From a checkpoint of a small mixture-of-experts model trained on Wikipedia: 19.6M parameters, 32 ReGLU neurons an expert.
Below are experts of layer 5 (counted from 0) of a mixture-of-experts language model. Rows are named router (the router's row for the expert), down (a neuron's output weights, with its number) and show model dimensions 0-127. Each number is 50 + 15 x the weight over its row's rms, rounded and kept within 0 to 99.
After each expert's rows: a language model's description of what the expert responds to. This comes from a sample of Wikipedia text that the model never trained on.

# expert 18
router:69 37 64 68 41 44 33 55 62 47 36 55 52 35 54 16 88 49 47 41 39 42 86 57 50 54 59 35 51 55 35 47 33 62 47 79 49 42 51 61 67 61 60 49 69 45 23 53 58 48 50 56 61 39 46 46 40 76 45 31 65 52 25 26 24 19 34 58 25 60 65 51 52 48 49 50 42 79 21 49 56 76 33 53 52 38 37 80 53 37 42 49 35 88 46 41 40 71 52 49 22 52 68 57 69 41 56 56 50 41 31 58 53 56 38 50 43 71 27 61 88 41 44 35 77 62 53 66
down0:35 18 37 36 30 42 49 47 36 54 09 51 50 56 54 54 50 47 63 59 77 45 36 61 43 43 86 36 76 33 74 30 51 26 41 51 51 50 36 48 54 67 38 62 56 42 69 36 91 57 47 59 16 50 66 36 54 43 21 40 55 21 40 67 59 39 44 74 62 50 63 40 53 39 30 45 29 59 50 57 51 39 50 34 54 48 54 37 42 63 64 38 15 60 71 54 77 41 30 52 51 72 54 66 52 54 59 77 35 51 61 43 57 34 48 39 55 56 60 56 58 57 68 18 57 43 60 87
down1:55 24 31 44 27 16 65 63 62 52 41 44 41 47 52 54 75 55 23 56 60 47 39 49 45 40 69 57 72 57 51 66 46 46 27 62 45 43 70 65 61 16 43 70 67 57 61 64 62 87 63 50 44 60 62 47 50 54 48 28 46 61 47 75 39 57 19 49 44 69 33 46 28 46 24 32 55 59 51 46 61 64 46 35 30 63 54 19 57 36 34 45 08 64 69 43 72 49 52 33 48 55 28 53 33 81 56 28 64 59 44 59 51 29 48 37 50 40 64 36 65 49 59 60 51 35 58 13
down2:53 56 47 42 51 41 43 40 55 61 81 59 38 45 41 28 45 52 54 34 61 50 15 27 54 51 60 76 21 54 56 59 49 80 55 50 77 55 67 73 56 38 50 70 53 47 43 60 40 50 72 52 62 60 29 75 68 58 34 29 59 31 39 59 55 45 27 41 83 54 70 55 36 49 34 51 33 41 61 61 49 46 73 39 44 27 83 57 38 51 49 58 38 41 44 63 61 38 60 29 53 63 51 38 47 63 54 50 45 28 38 48 85 67 46 72 06 26 55 45 56 16 55 19 60 62 68 53
Description: Dashes, hyphens, brackets. En dashes in year or score ranges, hyphens in compounds, and opening parentheses, such as 1938–39, north–south, re-released, (1884.

# expert 36
router:58 32 61 77 26 40 49 56 55 35 48 67 48 39 69 37 63 40 42 43 47 40 33 32 70 52 38 28 25 65 48 60 43 20 43 50 58 38 70 80 38 57 37 38 54 10 36 46 48 49 39 31 55 09 31 59 78 62 29 56 49 29 33 45 46 20 49 40 10 55 54 47 50 51 23 54 50 54 45 50 78 47 30 46 64 24 29 59 56 71 22 55 34 51 36 53 27 41 24 62 45 64 46 70 42 49 42 42 60 18 53 63 37 69 56 53 51 48 57 50 53 44 36 52 45 59 74 60
down0:61 74 35 42 54 28 63 68 52 26 35 52 41 63 69 51 47 65 50 49 59 00 41 69 57 70 41 34 44 44 41 55 55 55 37 47 44 35 45 26 15 32 72 53 81 46 23 50 42 43 50 35 63 53 72 62 52 76 57 57 30 65 51 66 24 51 38 15 87 64 59 43 62 48 72 56 73 64 30 49 30 61 59 56 41 47 45 44 45 64 71 47 65 41 49 17 44 44 47 71 65 63 43 32 48 52 55 64 22 40 28 59 55 64 56 61 29 47 35 54 72 53 44 46 46 56 45 30
down1:23 75 35 53 18 58 67 50 56 51 49 94 63 38 22 57 67 44 54 51 57 48 68 46 47 68 64 34 49 37 71 52 56 39 55 44 37 53 19 50 41 25 47 65 07 20 35 47 57 48 46 50 31 38 55 35 26 33 74 50 46 46 27 68 57 34 75 54 52 55 54 33 55 03 58 50 38 63 67 41 24 30 42 46 40 44 55 67 43 50 33 48 51 71 68 63 43 53 40 32 36 54 53 59 42 61 34 54 77 58 36 46 41 60 54 44 63 38 57 23 37 27 54 60 61 42 37 38
down2:21 65 42 52 57 40 55 64 12 37 47 51 41 14 58 62 55 27 37 54 48 29 31 28 28 39 48 40 45 53 66 59 34 59 44 49 54 49 67 51 55 61 31 57 51 55 49 37 43 74 44 68 57 63 59 61 58 20 26 38 43 60 63 37 54 24 68 56 51 50 53 59 51 72 34 16 57 51 47 29 40 55 69 64 48 48 61 59 70 66 45 24 59 46 29 54 41 12 40 31 71 52 63 35 08 34 49 73 43 53 39 42 37 49 43 56 54 31 24 58 52 65 41 32 74 72 41 80
Description: Mid-word syllables in common words. Inner syllables of ordinary English and scientific words, such as Ne-are-st in "Nearest city", v-ice versa, Czech-os-lovakia, nonchal-ance.

# expert 17
router:65 71 66 70 39 27 43 51 66 43 35 63 29 31 29 39 59 49 34 47 35 55 65 30 48 69 70 30 39 55 60 67 34 46 65 65 49 28 39 91 67 58 60 27 61 35 34 34 70 51 80 24 68 34 38 69 53 72 50 37 63 52 32 33 37 31 44 55 40 65 70 23 59 60 42 41 58 71 36 50 68 69 27 60 65 35 43 60 60 62 39 60 37 75 47 63 39 62 65 45 35 52 75 62 64 37 41 32 36 42 32 65 39 66 45 66 66 62 53 40 47 33 23 63 53 67 34 61
down0:79 73 28 39 23 64 51 54 49 59 44 50 66 47 28 63 44 54 41 49 38 60 46 34 43 38 22 29 31 61 73 57 49 37 51 60 51 88 58 34 46 61 60 25 30 67 77 47 41 63 48 79 31 58 49 97 42 27 22 15 43 42 55 33 57 58 52 31 62 39 51 61 46 41 44 44 47 63 37 56 40 41 68 52 66 59 43 59 57 66 24 52 59 40 55 41 70 47 68 60 53 25 34 45 40 75 49 47 59 44 49 61 43 71 26 29 37 31 59 86 45 52 30 47 33 47 51 42
down1:44 53 69 85 29 31 63 76 42 27 55 56 66 59 37 47 72 52 61 44 37 38 55 57 71 40 35 73 68 53 50 65 45 76 41 48 45 64 34 30 32 24 37 41 46 57 49 59 55 30 28 44 58 58 60 80 64 49 67 43 38 39 47 34 57 59 63 54 41 73 52 37 45 61 44 65 35 78 50 57 61 49 47 59 56 77 29 61 50 81 62 70 47 40 32 48 32 41 45 48 41 25 52 63 40 57 62 41 58 48 90 58 85 39 20 31 76 56 43 48 49 62 78 40 41 61 36 82
down2:40 61 47 55 58 68 54 48 32 61 40 59 46 45 71 70 10 64 65 32 83 35 49 28 64 59 47 55 47 67 57 13 39 53 72 59 45 69 43 33 54 45 27 48 65 51 63 61 72 48 67 45 46 74 73 54 20 32 47 50 41 52 24 60 34 49 45 62 46 23 63 59 71 58 49 49 58 41 37 85 55 44 60 46 50 59 64 53 28 59 42 41 51 45 57 57 61 55 70 56 27 27 81 66 52 49 79 48 39 15 82 38 51 44 71 58 73 35 28 25 50 40 48 53 32 39 41 49
Description: Dollar signs, first names. Dollar signs before amounts and common English first names or name-like words starting a phrase, such as $1 million, Robert, Washington.

# expert 13
router:62 64 66 70 33 32 37 32 61 36 32 63 28 51 31 36 64 47 38 46 32 54 63 37 43 67 68 29 35 61 50 68 33 56 70 68 41 34 38 70 67 60 60 28 76 37 31 33 78 67 71 24 50 30 37 67 47 52 58 42 68 37 38 33 38 27 46 61 37 62 67 39 59 64 33 40 68 69 32 46 62 71 33 60 65 41 36 60 65 52 21 57 40 75 68 63 33 56 54 45 39 63 75 67 72 33 37 30 49 38 35 64 55 69 33 63 48 60 51 44 60 34 25 67 52 70 53 65
down0:65 49 58 25 51 32 46 65 21 82 77 55 56 09 32 42 35 41 61 32 36 72 53 37 62 46 14 62 72 37 59 65 43 38 57 39 47 37 37 49 51 60 42 48 39 50 31 54 51 45 58 49 45 20 44 59 35 45 36 39 44 46 72 46 44 64 48 33 46 71 53 26 59 21 57 40 11 42 77 69 50 48 44 34 67 47 59 66 55 50 58 49 51 58 28 55 88 53 46 41 48 66 72 57 52 29 44 73 54 52 68 61 34 55 30 59 57 62 45 52 42 68 70 94 62 39 54 67
down1:45 41 33 33 64 77 55 42 42 66 42 62 18 67 51 80 58 48 92 52 54 51 62 51 26 46 39 50 10 70 67 32 53 40 54 56 45 43 66 77 68 55 20 43 50 55 10 46 38 30 54 33 53 59 30 47 57 39 60 32 34 44 62 37 65 55 60 43 61 47 58 57 23 35 61 54 50 66 66 46 36 59 60 33 52 26 54 54 56 64 18 53 65 38 65 33 69 58 68 47 53 42 78 39 45 27 34 40 37 66 64 63 61 36 24 47 72 65 41 65 45 49 66 65 39 64 53 63
down2:55 44 56 60 48 25 51 42 51 57 22 47 60 56 62 74 71 16 44 51 62 63 54 52 35 87 30 26 48 60 70 33 50 55 71 64 44 71 43 35 39 51 42 38 62 62 39 55 75 42 38 25 73 45 48 70 53 25 40 37 67 43 50 83 61 43 49 61 35 24 66 43 60 46 37 64 48 34 56 63 45 62 60 40 52 57 42 37 49 47 33 62 81 38 58 39 55 25 82 38 21 43 32 72 56 48 81 37 56 31 35 60 31 77 31 67 46 46 54 32 49 29 51 31 55 28 68 57
Description: Non-Latin script bytes. Byte pieces of non-Latin scripts (CJK, Arabic, Hebrew, IPA) and punctuation like commas, periods, pipes in tables and lists.

# expert 56
router:56 33 66 62 35 18 49 65 51 16 29 79 47 49 62 19 65 69 48 57 36 72 48 60 66 71 66 27 53 37 49 72 42 58 46 60 56 39 58 47 57 60 68 07 43 26 39 30 63 33 47 38 75 36 32 54 53 65 51 62 49 53 35 49 55 46 43 40 47 51 41 34 63 72 33 27 34 74 39 39 64 66 33 66 69 29 32 61 69 49 61 58 41 42 58 63 48 66 40 22 63 51 54 59 34 34 42 42 49 54 57 76 51 65 71 65 32 69 19 38 50 47 53 54 39 72 67 69
down1:52 85 55 53 31 69 10 61 30 56 54 32 77 56 64 46 44 45 66 63 47 68 61 52 48 68 62 44 76 74 25 37 43 57 40 70 67 47 64 45 46 52 53 74 19 33 70 67 58 49 70 34 47 62 48 22 69 43 58 64 81 69 37 45 45 46 48 59 45 39 62 28 28 37 56 57 77 32 60 65 44 50 30 66 50 61 74 52 28 63 67 79 55 56 50 41 30 37 39 53 53 28 44 54 61 59 66 66 50 35 80 43 51 53 40 67 66 63 42 66 57 24 46 47 47 75 46 68
down2:38 23 43 52 47 47 44 38 34 47 73 55 46 74 35 29 70 47 46 15 23 62 42 49 43 17 51 63 85 73 53 60 23 36 42 46 48 58 49 37 49 37 69 54 62 35 50 48 51 81 30 57 32 67 47 70 44 37 60 49 35 46 31 76 46 46 39 38 55 71 41 51 44 47 38 60 55 12 20 41 48 30 43 59 29 56 41 53 52 39 51 60 24 72 62 44 23 50 27 17 39 72 33 34 42 45 55 75 45 39 41 45 25 49 47 67 52 34 37 54 65 39 50 46 20 63 37 54
down3:51 24 47 72 50 60 41 48 39 46 55 42 23 39 40 50 62 35 60 36 64 35 16 46 85 47 56 60 51 53 42 53 65 62 68 42 62 44 33 61 75 57 38 59 74 50 09 54 44 57 71 64 48 53 12 57 31 67 36 61 49 49 58 49 46 53 68 69 42 54 48 47 56 25 40 44 55 47 75 63 50 72 50 41 24 32 38 47 71 46 42 48 30 33 48 40 55 52 45 40 51 51 60 43 48 52 76 48 90 68 19 69 69 35 80 62 38 42 49 55 38 48 19 36 45 57 90 34
Description: Second word pieces. Opening pieces of later words in set phrases and names, such as Historic Places, Middle Ages, Baseball, Memorial, Catholic.

# expert 24
router:55 56 45 51 29 35 48 65 48 45 35 50 47 46 52 39 58 61 37 44 52 61 54 61 46 41 50 40 38 32 49 67 52 48 65 60 60 15 59 59 83 58 76 49 35 29 52 35 69 67 57 46 26 25 49 47 64 34 65 73 72 31 40 40 47 40 50 41 10 51 37 34 55 62 23 32 49 65 35 71 55 70 15 46 83 53 42 72 81 51 59 44 32 68 29 55 31 42 62 50 51 56 63 68 60 55 50 40 46 04 61 83 43 61 60 51 55 77 41 45 37 42 52 51 72 73 61 55
down0:26 48 26 40 67 38 71 62 43 60 51 40 45 44 54 31 53 87 61 50 42 41 77 68 43 47 43 31 67 58 52 55 55 57 43 48 82 53 49 52 38 63 49 72 42 34 47 62 38 52 43 43 55 44 41 32 65 28 80 65 49 50 48 71 51 45 65 56 54 38 24 38 40 24 48 29 39 54 51 53 54 33 73 39 40 68 59 23 39 67 47 17 54 43 61 57 32 23 69 61 56 46 33 50 70 49 61 34 76 59 42 37 36 12 20 53 25 46 69 19 61 73 76 40 70 54 65 63
down1:67 59 58 45 50 36 65 46 38 51 54 39 38 63 27 39 68 38 34 36 40 38 54 60 44 48 58 47 50 31 26 66 43 72 71 31 72 76 59 46 59 71 63 13 43 51 46 45 44 75 60 40 42 54 53 43 54 58 88 46 69 70 48 19 61 47 64 90 64 51 68 46 49 23 30 78 56 69 58 25 70 48 47 57 48 42 63 63 34 46 65 38 63 54 80 50 57 45 41 55 52 44 17 83 68 61 64 75 61 52 61 57 25 40 58 43 37 46 59 39 73 37 62 77 50 35 49 56
down2:41 35 54 77 20 53 52 76 55 63 67 58 33 32 52 57 50 56 43 34 56 53 44 28 52 55 57 54 48 53 47 55 31 94 46 55 38 63 47 70 27 30 49 56 23 63 64 43 45 56 48 70 57 41 25 17 77 40 39 37 68 45 77 41 45 51 35 51 67 22 50 50 32 60 51 64 36 73 38 39 34 51 46 65 49 53 26 45 63 72 49 50 66 53 57 54 71 37 37 50 81 15 52 48 36 55 56 58 22 79 56 62 26 67 49 45 53 72 37 31 64 44 36 51 44 63 69 84
Description: Mid-word Latinate syllables. Middle pieces of longer words, often before endings like -ated or -ation, such as sit-u-ated, demon-str-ates, repatri-ate, own-ed.

# expert 46
router:69 69 66 64 29 27 37 30 52 43 38 63 30 42 66 35 60 57 39 48 37 39 54 31 32 72 68 30 41 52 40 64 36 52 75 67 47 33 57 90 79 55 54 38 60 34 29 40 80 54 77 39 33 33 37 61 73 41 42 45 64 40 38 34 32 24 41 56 41 61 61 28 63 62 38 40 71 59 34 47 59 65 36 47 64 43 42 55 61 42 20 54 30 72 55 67 36 52 58 48 30 64 74 60 73 36 41 32 45 39 41 70 56 64 31 66 80 58 49 44 47 30 33 52 54 67 66 55
down0:71 31 40 38 31 40 28 46 42 41 70 45 64 28 68 52 35 29 48 38 31 55 33 51 37 56 39 90 44 29 40 58 40 62 51 30 51 40 70 58 34 52 39 56 34 54 65 63 32 62 49 45 40 28 64 25 40 56 51 54 75 70 39 63 65 82 53 43 46 75 44 56 79 34 46 47 31 47 68 41 40 42 63 59 39 42 59 22 61 65 57 53 45 49 37 70 11 41 25 49 43 59 63 49 44 39 47 73 62 59 40 67 59 50 23 42 24 38 31 71 34 66 42 58 31 78 50 83
down1:52 44 32 48 69 69 65 58 72 45 48 45 52 76 37 37 45 55 23 59 30 56 36 78 52 32 16 57 65 46 39 62 43 55 34 47 40 52 69 44 49 55 56 75 64 76 22 39 38 50 36 33 31 48 35 28 59 73 62 49 77 49 30 60 80 52 52 43 69 56 61 58 47 27 61 69 92 41 88 48 39 31 58 50 41 64 36 52 40 48 64 26 70 51 57 36 61 54 33 52 60 30 60 61 44 57 46 36 43 49 56 58 45 52 47 68 89 52 61 52 17 52 41 39 17 60 45 55
down2:58 60 46 50 41 65 67 58 49 56 39 37 50 55 32 51 48 43 75 48 07 41 79 33 62 50 39 83 38 53 56 57 47 37 43 65 48 49 51 38 59 47 43 63 29 48 68 54 55 39 60 38 26 34 69 53 37 48 67 70 48 70 29 44 38 66 65 92 44 33 68 75 21 28 38 38 51 65 16 39 60 71 46 64 59 39 43 24 64 41 37 10 48 46 44 43 53 45 67 36 74 35 55 55 45 35 57 44 41 48 44 43 74 56 52 71 51 54 49 48 45 43 44 74 62 25 91 61
Description: Scientific word stems. Beginnings and stems of chemistry, biology and technical words, such as fl(uorescence), mus(cle), sod(ium), and nouns like engine, material.

# expert 33
router:65 56 67 77 30 32 28 44 61 39 30 61 26 51 52 37 62 61 39 51 35 43 63 29 39 65 66 25 37 58 58 67 40 51 83 67 39 35 30 70 55 63 57 30 72 31 30 34 74 62 72 17 62 34 35 63 47 60 43 39 71 44 40 29 35 30 40 57 41 63 67 35 52 61 44 26 67 65 35 51 60 72 35 60 60 37 36 63 65 59 36 58 37 78 57 59 40 48 49 38 31 67 70 62 79 36 39 26 49 40 35 63 60 67 38 67 50 55 44 52 54 40 23 60 54 70 34 61
down0:52 50 65 37 70 38 67 53 27 40 57 27 75 48 47 19 48 44 40 56 77 37 53 54 33 62 47 41 56 52 39 64 50 47 52 43 63 44 85 63 71 56 71 76 46 23 59 42 40 81 46 57 38 52 72 59 43 39 46 54 29 77 52 60 57 32 81 68 31 51 52 61 35 47 60 46 64 46 48 26 63 56 40 39 51 55 69 63 40 65 31 62 48 57 55 55 37 20 35 55 58 67 68 32 50 16 45 39 18 46 64 52 76 76 47 29 39 55 45 17 53 20 35 43 68 68 33 54
down1:46 52 58 42 38 89 64 41 39 46 24 63 67 66 51 73 62 50 40 44 57 42 66 39 19 56 51 59 25 35 39 70 49 77 52 67 52 51 43 73 37 52 34 59 59 46 78 77 28 44 33 52 80 55 71 57 73 43 68 53 45 43 43 50 42 46 58 64 48 33 28 45 86 55 71 42 38 45 43 51 67 27 64 74 50 59 49 67 70 61 61 28 39 71 43 39 54 55 56 53 33 43 69 35 18 72 41 37 86 56 49 61 54 21 61 66 52 65 34 51 35 71 58 36 62 33 56 59
down2:45 52 61 58 47 41 22 39 71 47 59 42 34 73 54 33 49 61 44 51 51 48 48 39 75 46 54 73 34 40 70 39 68 56 64 60 66 38 09 42 58 49 32 51 26 55 48 13 50 56 40 99 46 66 73 40 68 53 22 55 39 43 27 54 17 22 44 30 61 51 52 63 63 64 61 24 45 44 58 69 46 61 45 44 30 31 39 50 56 53 71 65 43 57 63 59 31 34 21 48 45 62 63 36 60 53 51 73 63 15 46 42 47 44 30 36 51 46 50 39 59 57 60 25 55 33 32 36
Description: Spaces, the, word endings. Spaces before numbers in tables and dates, the article the, and final word pieces like -s, -th; e.g. Brigg-s, the second.

# expert 25
router:68 41 64 47 48 33 19 58 47 13 32 47 25 73 52 24 85 67 30 57 27 56 64 50 69 69 47 40 20 63 67 58 41 45 51 45 54 28 38 53 48 63 58 27 63 45 26 37 52 36 63 43 46 36 31 66 72 60 47 56 76 37 45 46 42 53 30 46 45 72 39 65 52 64 32 27 53 43 32 50 64 51 47 62 76 38 19 76 57 71 62 75 48 44 69 54 37 55 35 45 55 52 58 63 64 50 35 28 26 28 53 62 44 56 47 65 46 41 27 36 58 18 46 44 27 62 49 53
down1:60 49 48 41 51 53 25 48 77 37 69 66 67 33 46 60 34 72 52 44 66 39 52 76 41 15 41 35 50 56 33 40 54 36 66 61 86 45 51 47 50 50 51 56 41 30 41 47 51 58 34 38 83 46 37 58 44 42 54 92 44 26 47 44 70 58 65 38 63 60 47 62 61 67 68 45 31 28 53 61 56 62 61 44 77 65 48 41 54 62 50 67 29 49 26 37 11 48 35 59 57 36 60 27 46 56 45 71 27 55 50 30 62 30 32 36 55 72 50 85 52 19 58 58 66 36 67 30
down2:51 59 27 36 81 46 42 49 53 50 63 58 45 08 62 47 48 60 37 33 50 63 26 51 38 64 54 55 78 54 55 66 69 52 55 43 52 73 37 39 65 50 63 48 42 58 55 53 68 39 69 39 70 21 60 28 66 59 49 39 76 48 46 36 40 49 45 28 72 51 57 62 55 30 52 71 53 60 44 63 47 67 84 52 34 63 49 39 46 29 67 17 41 38 66 39 63 61 50 22 66 57 35 36 62 57 37 46 48 47 51 24 80 45 70 50 51 28 43 74 07 22 69 65 41 56 70 50
down3:65 35 37 35 06 47 51 55 75 56 40 24 69 40 62 50 54 49 44 39 35 46 62 51 83 59 75 35 60 59 50 44 44 31 57 68 26 40 56 43 53 45 64 44 38 58 53 42 58 51 23 42 55 46 41 53 56 37 67 63 60 66 36 45 67 16 33 33 58 23 45 08 65 37 60 52 48 87 24 36 58 79 70 47 32 58 75 26 40 49 42 48 62 44 55 66 49 52 65 67 33 51 37 22 40 50 39 48 74 60 81 48 52 57 58 50 31 39 70 46 36 34 37 47 48 48 44 72
Description: The after prepositions. The word the, and sometimes of, a, his, same, right after prepositions like of, in, for, at, as in "at the".

# expert 16
router:67 57 66 77 31 26 35 34 57 40 32 59 28 47 47 35 62 44 39 51 33 52 65 37 46 71 69 29 40 55 50 74 40 56 74 66 36 37 38 73 72 59 56 31 68 33 31 32 73 67 74 30 53 33 37 71 47 46 57 38 67 35 34 34 37 29 43 58 37 65 68 36 56 65 36 42 76 64 35 52 73 68 34 55 61 36 36 64 66 52 18 60 46 74 63 64 33 54 54 51 42 60 73 65 71 30 34 28 50 39 38 66 59 66 43 62 53 62 45 40 58 36 24 68 54 72 49 67
down0:60 40 38 64 36 51 56 74 49 39 53 46 42 56 52 41 20 22 73 39 58 41 59 61 66 68 45 57 51 66 57 26 53 63 41 53 38 39 39 56 26 42 47 76 60 63 73 47 62 64 64 58 36 64 65 55 83 71 40 41 49 28 69 46 62 39 53 66 47 47 68 76 16 41 47 40 63 85 63 34 70 85 46 64 37 59 54 49 61 33 44 51 38 63 58 47 36 66 47 25 41 47 33 43 44 53 50 39 53 42 34 11 54 30 38 24 61 27 66 19 63 61 33 79 67 44 72 50
down1:68 44 34 35 39 27 56 56 66 60 56 45 66 52 63 49 41 34 20 29 42 47 55 37 34 32 41 35 71 80 37 57 43 48 36 43 34 24 22 73 31 55 59 51 49 55 16 57 47 52 63 47 44 36 42 41 36 53 51 12 78 50 63 66 55 59 42 42 57 47 43 38 33 44 26 61 67 43 67 40 45 31 48 57 41 46 54 24 59 12 37 49 47 26 39 59 37 41 67 60 55 28 39 33 13 63 53 41 91 79 72 59 71 52 73 46 21 51 47 49 47 45 52 36 48 49 40 45
down2:25 34 69 73 67 50 57 72 79 59 48 42 53 89 81 57 45 56 34 38 78 61 44 46 58 43 55 39 66 60 54 99 63 77 57 51 50 43 81 50 56 35 40 61 47 58 59 38 56 72 41 29 53 61 52 41 47 29 46 72 36 49 56 54 61 47 60 32 60 58 28 52 49 38 70 53 55 16 34 54 53 46 37 51 56 42 43 19 48 38 53 36 44 48 36 52 65 42 58 40 42 28 31 31 56 65 54 37 28 56 59 29 70 68 72 48 37 52 68 67 54 58 33 61 46 76 86 55
Description: Titles and table cells. First token of song titles, episode names and table cells, such as quoted titles (Find Me, My, Love), capital pronouns (She, You), table digits.

# expert 31
router:53 53 73 42 48 21 32 36 69 32 31 50 39 40 35 44 62 62 39 61 19 77 63 63 67 66 79 47 44 58 48 78 57 53 38 65 23 44 42 49 74 49 70 41 42 45 28 40 75 52 86 66 52 42 36 54 44 48 37 45 75 56 52 36 29 61 20 76 51 80 57 64 64 84 53 48 80 47 38 49 71 64 33 52 83 35 51 45 67 61 50 48 59 62 39 60 49 75 51 46 35 50 75 58 70 33 33 41 65 57 31 59 54 64 47 64 36 62 37 56 42 50 41 37 58 53 35 62
down0:44 64 41 44 62 72 54 50 26 63 38 51 70 59 58 68 49 71 36 58 45 38 62 28 66 53 33 40 25 85 50 40 36 32 60 61 58 58 39 68 46 71 36 47 46 47 38 77 40 56 63 56 20 54 51 51 12 71 23 50 55 56 41 44 29 55 32 49 63 49 52 12 09 48 73 54 72 33 50 36 49 36 48 68 75 54 75 65 54 28 41 55 55 78 61 35 25 61 68 29 62 47 39 45 24 49 46 61 62 37 33 53 65 32 68 69 50 59 39 24 58 54 56 44 44 56 62 49
down1:33 48 39 27 36 63 33 48 47 40 42 18 35 35 28 33 61 66 57 36 56 68 68 55 34 49 37 59 54 53 44 68 60 49 64 34 43 41 72 45 66 54 37 50 23 74 68 39 64 80 52 45 28 48 68 48 60 72 37 60 62 61 47 51 62 64 57 25 72 39 80 68 23 46 40 55 49 65 47 51 36 66 73 58 41 57 41 38 79 32 46 36 32 23 64 59 06 44 45 24 29 43 63 40 46 75 58 65 32 51 47 58 50 59 57 51 52 67 41 59 45 40 56 80 21 71 33 43
down2:65 37 54 50 53 64 45 60 59 07 80 59 39 55 41 35 30 47 49 43 56 33 40 60 50 28 58 46 34 44 46 48 71 53 79 29 50 70 27 46 41 26 31 50 80 41 52 58 55 37 52 37 42 38 60 41 42 79 47 40 62 61 40 44 54 86 13 56 52 54 30 48 58 69 50 72 43 35 29 41 40 42 68 17 47 52 42 26 81 44 48 38 61 61 54 32 38 29 74 68 37 55 37 50 60 65 56 31 53 47 47 50 72 63 36 47 54 67 76 44 20 79 60 50 49 37 64 67
Description: Numerals and quantity words. Count and comparison words after a determiner, such as two, second, more, than, other, plus Christ after Jesus.

# expert 57
router:55 42 54 60 51 40 22 63 61 32 46 65 51 53 41 48 85 62 52 44 37 52 49 37 66 56 47 27 43 35 66 45 33 39 63 65 61 41 47 54 50 55 59 53 51 50 51 14 49 47 49 54 52 39 40 65 52 54 57 21 57 33 37 13 23 35 32 41 30 52 75 47 64 53 31 66 54 70 39 71 64 69 25 56 69 51 32 65 61 62 64 63 54 74 48 73 16 64 39 48 36 68 72 54 55 48 30 20 22 12 44 66 26 56 40 55 56 64 58 38 80 26 35 64 63 65 63 56
down0:47 56 39 82 39 43 38 40 53 57 64 43 56 46 41 70 54 67 40 48 73 25 62 13 56 28 32 71 52 41 53 35 62 57 37 64 63 62 54 48 09 51 59 55 55 80 72 62 56 44 52 60 43 44 65 71 60 46 58 64 35 43 40 44 58 69 51 54 43 51 45 55 35 51 63 39 74 56 60 59 67 49 35 45 52 66 48 44 57 41 66 46 54 37 62 83 44 56 34 11 61 78 69 26 60 71 38 40 24 54 57 66 31 20 46 33 62 61 63 34 53 59 84 65 63 46 91 58
down1:39 64 41 33 62 41 58 55 50 19 42 40 67 62 83 68 45 52 32 59 43 51 44 57 63 55 54 75 39 56 39 12 26 27 35 39 70 57 46 43 42 39 34 61 59 57 48 47 52 54 55 54 66 73 49 40 18 22 25 39 43 23 38 46 43 56 23 65 48 51 49 43 73 30 53 40 48 69 84 58 37 48 53 36 48 57 59 41 49 61 45 49 62 71 51 83 63 17 21 63 36 36 26 47 70 26 63 25 53 53 46 84 58 51 66 69 44 50 58 38 63 44 51 43 51 56 79 57
down2:59 48 35 55 54 53 48 39 45 57 61 52 74 22 48 64 40 09 60 64 50 37 37 47 55 49 38 69 20 40 52 25 50 27 44 58 50 44 36 43 59 39 56 51 61 25 37 47 63 68 51 70 46 69 48 41 47 43 62 73 37 38 34 61 53 43 73 28 52 34 65 32 50 26 64 52 26 60 67 95 49 44 27 49 51 66 67 22 54 77 34 59 60 16 71 40 79 44 51 60 50 73 39 63 19 36 59 51 41 48 64 74 47 43 47 43 40 41 67 29 34 68 59 38 71 31 66 56
Description: Markup line starters. Markup at line starts: pipes, list dashes, = title signs and == headings, also infobox labels such as Coordinates, Genus, Born.

# expert 53
router:54 30 78 53 41 55 37 56 86 29 32 61 56 42 66 41 63 67 49 35 29 74 54 34 46 63 54 52 47 47 49 58 49 65 50 57 38 49 65 69 74 44 57 41 40 43 34 31 78 64 32 29 85 43 14 44 40 79 69 43 70 40 37 31 44 53 49 56 33 82 45 37 83 39 50 49 70 44 45 36 51 83 36 45 41 39 51 43 48 74 68 55 57 66 64 57 44 61 37 49 25 78 75 63 49 30 35 35 38 23 35 56 61 49 53 33 44 76 61 58 56 40 48 59 61 60 72 56
down0:38 53 55 51 50 36 48 42 71 40 54 28 56 37 47 48 27 61 43 53 50 39 51 39 57 26 48 34 22 48 35 30 14 48 54 59 44 47 34 41 57 60 54 41 53 40 49 43 50 62 66 59 71 50 44 30 37 42 47 13 65 63 58 70 62 63 41 44 62 45 34 57 56 73 47 51 38 31 17 49 47 53 41 33 47 60 62 80 74 41 51 28 41 69 57 35 47 27 17 64 70 37 63 48 37 41 42 75 97 71 31 53 44 27 28 30 70 66 21 44 53 67 76 64 58 50 57 29
down1:54 60 28 28 63 74 43 59 54 56 59 28 66 37 51 41 50 45 57 63 51 60 89 53 88 43 49 39 57 25 63 68 28 43 63 56 45 12 39 40 44 59 47 29 51 37 43 35 53 55 59 40 46 67 45 61 60 68 59 50 49 58 36 19 44 44 41 44 97 33 70 67 68 10 60 51 53 48 61 43 54 65 28 46 42 79 31 48 66 34 57 48 56 52 54 50 48 75 46 25 61 39 49 52 61 47 83 71 71 32 47 48 53 69 59 76 47 43 49 55 57 28 44 18 46 57 43 45
down2:61 70 37 61 47 46 56 58 40 37 41 55 56 50 46 32 55 76 39 79 41 44 32 60 40 41 28 67 53 75 45 48 50 66 84 85 93 42 39 73 40 51 63 56 36 52 32 56 44 67 33 71 59 55 66 68 57 46 38 51 52 79 44 36 38 80 32 38 39 41 64 36 37 57 56 43 61 48 97 55 66 26 50 38 37 52 37 42 29 43 30 47 57 81 72 58 66 37 41 51 57 33 60 23 52 55 65 51 84 42 60 50 62 52 40 47 55 57 37 56 43 62 71 22 48 66 48 40
Description: Mid-word fragments, infobox fields. Word pieces inside longer words and infobox labels after a dash, such as bel-ow the poverty, Full name, Resting place, com-merc-ially.